config.yaml
num_attention_heads: 4
head_dim: 32
init_std_o: 0.0588
init_std_up: 0.0678
Below are experts of layer 7 (counted from 0) of a mixture-of-experts language model. Rows are named router (the router's row for the expert), down (a neuron's output weights, with its number) and show model dimensions 0-127. Each number is 128 + 32 x the weight over its row's rms, rounded and kept within 0 to 255.
After each expert's rows: a language model's description of what the expert responds to. This comes from a sample of Wikipedia text that the model never trained on.

# expert 2
router [156 151 149  74 146  76 157  97 153 128 121 104 160  77  43 165 120 111 161 166 219 146 190 137 110 160 100 163 103 135 112 151 103 143 136 115 106 110 207 141 137 102 144 135 115  81 173 105  92 128  97 114 135 124 114 155 114 101 132 163  56  81  96 126 164 130 125 111  95 110 155 119 136 120 101 111 153 123  95 140 120 120 167 120 131 162 138 104  77 161 115 109 168  90 121  89  83  41 126 119 173 109 163  94 136  62 159  83 108 122 134 142  93 200  92 124 121  74 151 142 128 110 164 131 173 159 102 157]
down2 [145 120 118 120  64 142 136 131 138 160 128 127 121 178 197 133 177 151 102 148 102  88  90 151 114 119 233  99  72 192 145 150 184 116 102 114 111 116  83 156 117 114 118 133 117 117 145 130 125 117 153 130 120 115  85 147 194 141 131 162  99 121  83 171 141 153 114  99 156  48 167 194 146 139  94 123 137  79 121 160 116 114  80 159 176 133  72 177  76 126 150 103 130  98 100 145  98 105 122  96  90 157 125  94 120 141  83 200 166 109 143 161 125 158 153 112  99 173 107 156 131  78  98 114 118 110 138  70]
Inner word-piece syllables, often French or Latin-derived, such as advo-ca-cy, entrepre-ne-ur, -cent, -ine, and the article la.

# expert 6
router [141  72 137  73 148 104  77  84 154 148  89 155 135 120  93  43 130 164 171 162 164 146 182 117  87 185  92 116  97 142 120 167  83 132 130 174  80  83 161 152  99  93 119 164 180 148 122 100 110 112  97  91 157 133 131  92  56  88 147 147 104 147 164 116 157 135 111  73 123 144 171  98 157  66  77 131 173  86  90 164 120 107 134 120 173 177 156 134 130  79 124 119 145 111  91 106 119  78  93 107 153 149 181 158 105 115 126  80 109 103 149 152 143 163  87 145  94  85 158 138 144 118 133 167 116 155 111 134]
down6 [153 115  83 122 156 151 113 156 144 123 150 135  89 182   7 105 168  97 146 112 153 151 170 153 160 138  88 135 120  78 108 117 104 132 128 127 115  88 102 143 165 105 102  84  38  68 127 167 112 122  96 119 109 117 118 170 145 143 169 161 125 114 120 126 118 137 122 147 185 112 118 147 120  94 106 144  88 173 181 179 146 137 117 100 170 149 134 105 187 142 167 125  69 150 152 123 105 190  95  99 105 161 143 127 168 132 176 158 122  55 112 171 124 109 123  91 151 135 134 141 110 134 120  74 124 202 181 143]
The word and, commas and modals like would or can right after a noun in prose, plus nouns like court, army, jury.

# expert 26
router [131  78 187 111 140 103  76  34 142 204  99 163 137 111  72 118 113 168 181 148 159 132 147 106 146 138  98 170 118 193  95 167  98 131 133 153 112 115 167 144 148 112  94 158 144 148 122 150  90 108 112  82 153 155 111  56 124 163 150 126  83 141  89 131 140 112 128 101 106 141  94 114 168 116 127 149 161 143 151 165 122 134 171 119 131 154  87  86  98 122  99 129 155 115 112 106 130 142 146  86 168 143 133 169 127 136 199 116 117  49 165 159 167 155  51  90 108  77 147 135 183 117 171 168 170 123  99 124]
down0 [126  99 137 133 124  86  49 176 111  85 235  99 143 102  82 139 115 154 155 145 117 107  85  87 135 152  72 110  95 140 104 153 130 120 105 178  89 145  74 149  77  67 144 115 118 149 139  96 145 199 167 135 110 137 110 104  89  87 187 165  86 124 149 115 138 159 165 144 128 158 140 176 132 123 111 131  67 111 153 145  99 149  75 109 152 125 112 118 103 102 174 152  91 137 153 179 174 135 165 149  66 128  67 111 128 127 125 186 109 154 156 136 148 152 110 118  89 134 158  95 112 168 145 149 110 119 163  74]
Periods and paragraph breaks at sentence ends, == heading marks, See, and word pieces like in-creasingly, especially in music articles.

# expert 23
router [134 136 131 119 175 132  74 111 127 100  55 138 147 122  57 113 152 126 150 203 153 184 174  84 140 183  67 101 126 159 125 143 131 123 136 141 102 137 136 171 109 119 111 119 176 161 114 101  83 105 126  99 123 172 121 118 115 135 153 149  63  77 126 159 208  98 141 131 102 132 139 123 145 136  99 146 136 129 104 150 140 130 138 106 153  99 127 144 156 100 110 118 116  94 107 138 177 160  87  45 137 117 236 124 167  92 140  93  68  58 126 156 130 173  78 145  83 106 136 169 140 118 111 143 184 134 135 141]
down0 [118 113  98 102 101 108 179 115  90  92 119 108  78 118 101 120 118 113 140 111 217 133 129 115 131 125  89 128 117 117  76 130  89 132 125  84  61 118 177 100 112 172 132 178 136  94 197 106 107 194 149 134 174 139 196  89 168 159  99 135 144 100 142 128 148 155 110 119  99 125 175  70  80 163 136 114  21 149 103 127 136 160 132 122  96 120 121 161 142 125 157 151 173 128 130 176 173 135 145 151 197 165 133  58  60 155 157 130 120 161 101 113 110 111  94 143 122 159 109 107 147 122 163 125 126 105 109  82]
Word pieces with k or w, often from Asian or foreign names, such as w, k, awa, ung, ang, and Shaw.

# expert 25
router [166 112 150 115 129 170 124 105 155 164  63 175 138 112  89  87 131 157 146 157 129 164 126 118 108 194 127 191 110 167 146 135 118  95 133 150 115  82 141 142 104  91 121 172 149 151 175 114 125 140 107  94 132 167 144  65 114 124 177 141 109  77  87 117 178 145  96  90 101 155 138  90 155 103  95 203  97  88  87 175 133 122 153 146 150 105 121 119 135 127 133 132 126  92 103  86 100 126  92  88 191 174 222 106 124 128 138 137 132 100 155 118  88 197 102 142 145  66 125 125 193 138 135 149 187 182 105 150]
down6 [159 159 135  96  37 129 148 139 110  81 106 149  79 144  67 167 110  66 183  80 136 119 168 173 119 109 100 146 146 119 110 121  93 142 129 109 144 107  72 108 120 209  77 102 146 126  88 120 151 120 103 139 101 112 156 169 157 102  96 107 100 126  64 180  82 123 165 186  91 178 110 111 166 141  78 165 129  95 145 113 132 166 110 115 169  96 115 142 199  87 176  54 112 166 106 140 114 131 160 147  99 132 175  97  99 125 146  90 119 147 154  97 139 108  76 133 121 135 143 132 111 134 135 104 101 155  80 123]
Opening quotes and brackets starting quoted critic praise or song titles, such as "utterly, "generally favorable", plus the prefix un.

# expert 17
router [147 102 164  91 115 142  93  84 129 147  93 135 164  89  44 114 170 137 165 157 155 159 202  99 109 157  95 126  82 108  98 145  72 126 114 129  71 112 204 186  82 147 101 146 169 174 149 142 137  98 123 125 101 133  90 110  34  81 170 140  95 132  96 172 169  94 147 145 120 145 167  96 154 153  87 126 177 106 155 179 120 144 174 120 148 165  70 161 124 125  90 115 159  93 120  61 135 102 108 139 115 140 154  77 122 128 112  70 110  99 132 111 140 130 137 175 126 127 148 119 142  81 142 127 132 157 103 132]
down0 [ 39 140 105 180 126  74  74 173 148 123  62  77 150 131  91 143  74 206 168 158 212 126 132  76 125 133  92 171 165 165 154 105 140  76 115 125 128 133 114 159 122 127 160 105 162  99 116 148 156 125 137 146 149 139  78  92 142 170 123 185 178 106  84 114 121 141  39 153 130 166 116 103  90 120 152 148 140 196 168 112 104 143 120 143 139 137 127 112 142 146 117 164 144 123 139 115 120  88  90  85 171 122 126 134 116 105  84 135 107 114 127 141 135 145 112 111 106 129 103  77 144  95 126 156  43 101 126 153]
Derivational suffixes and institutional words, such as -matic, -ological, -ization, Flying, government, political, and of in University of.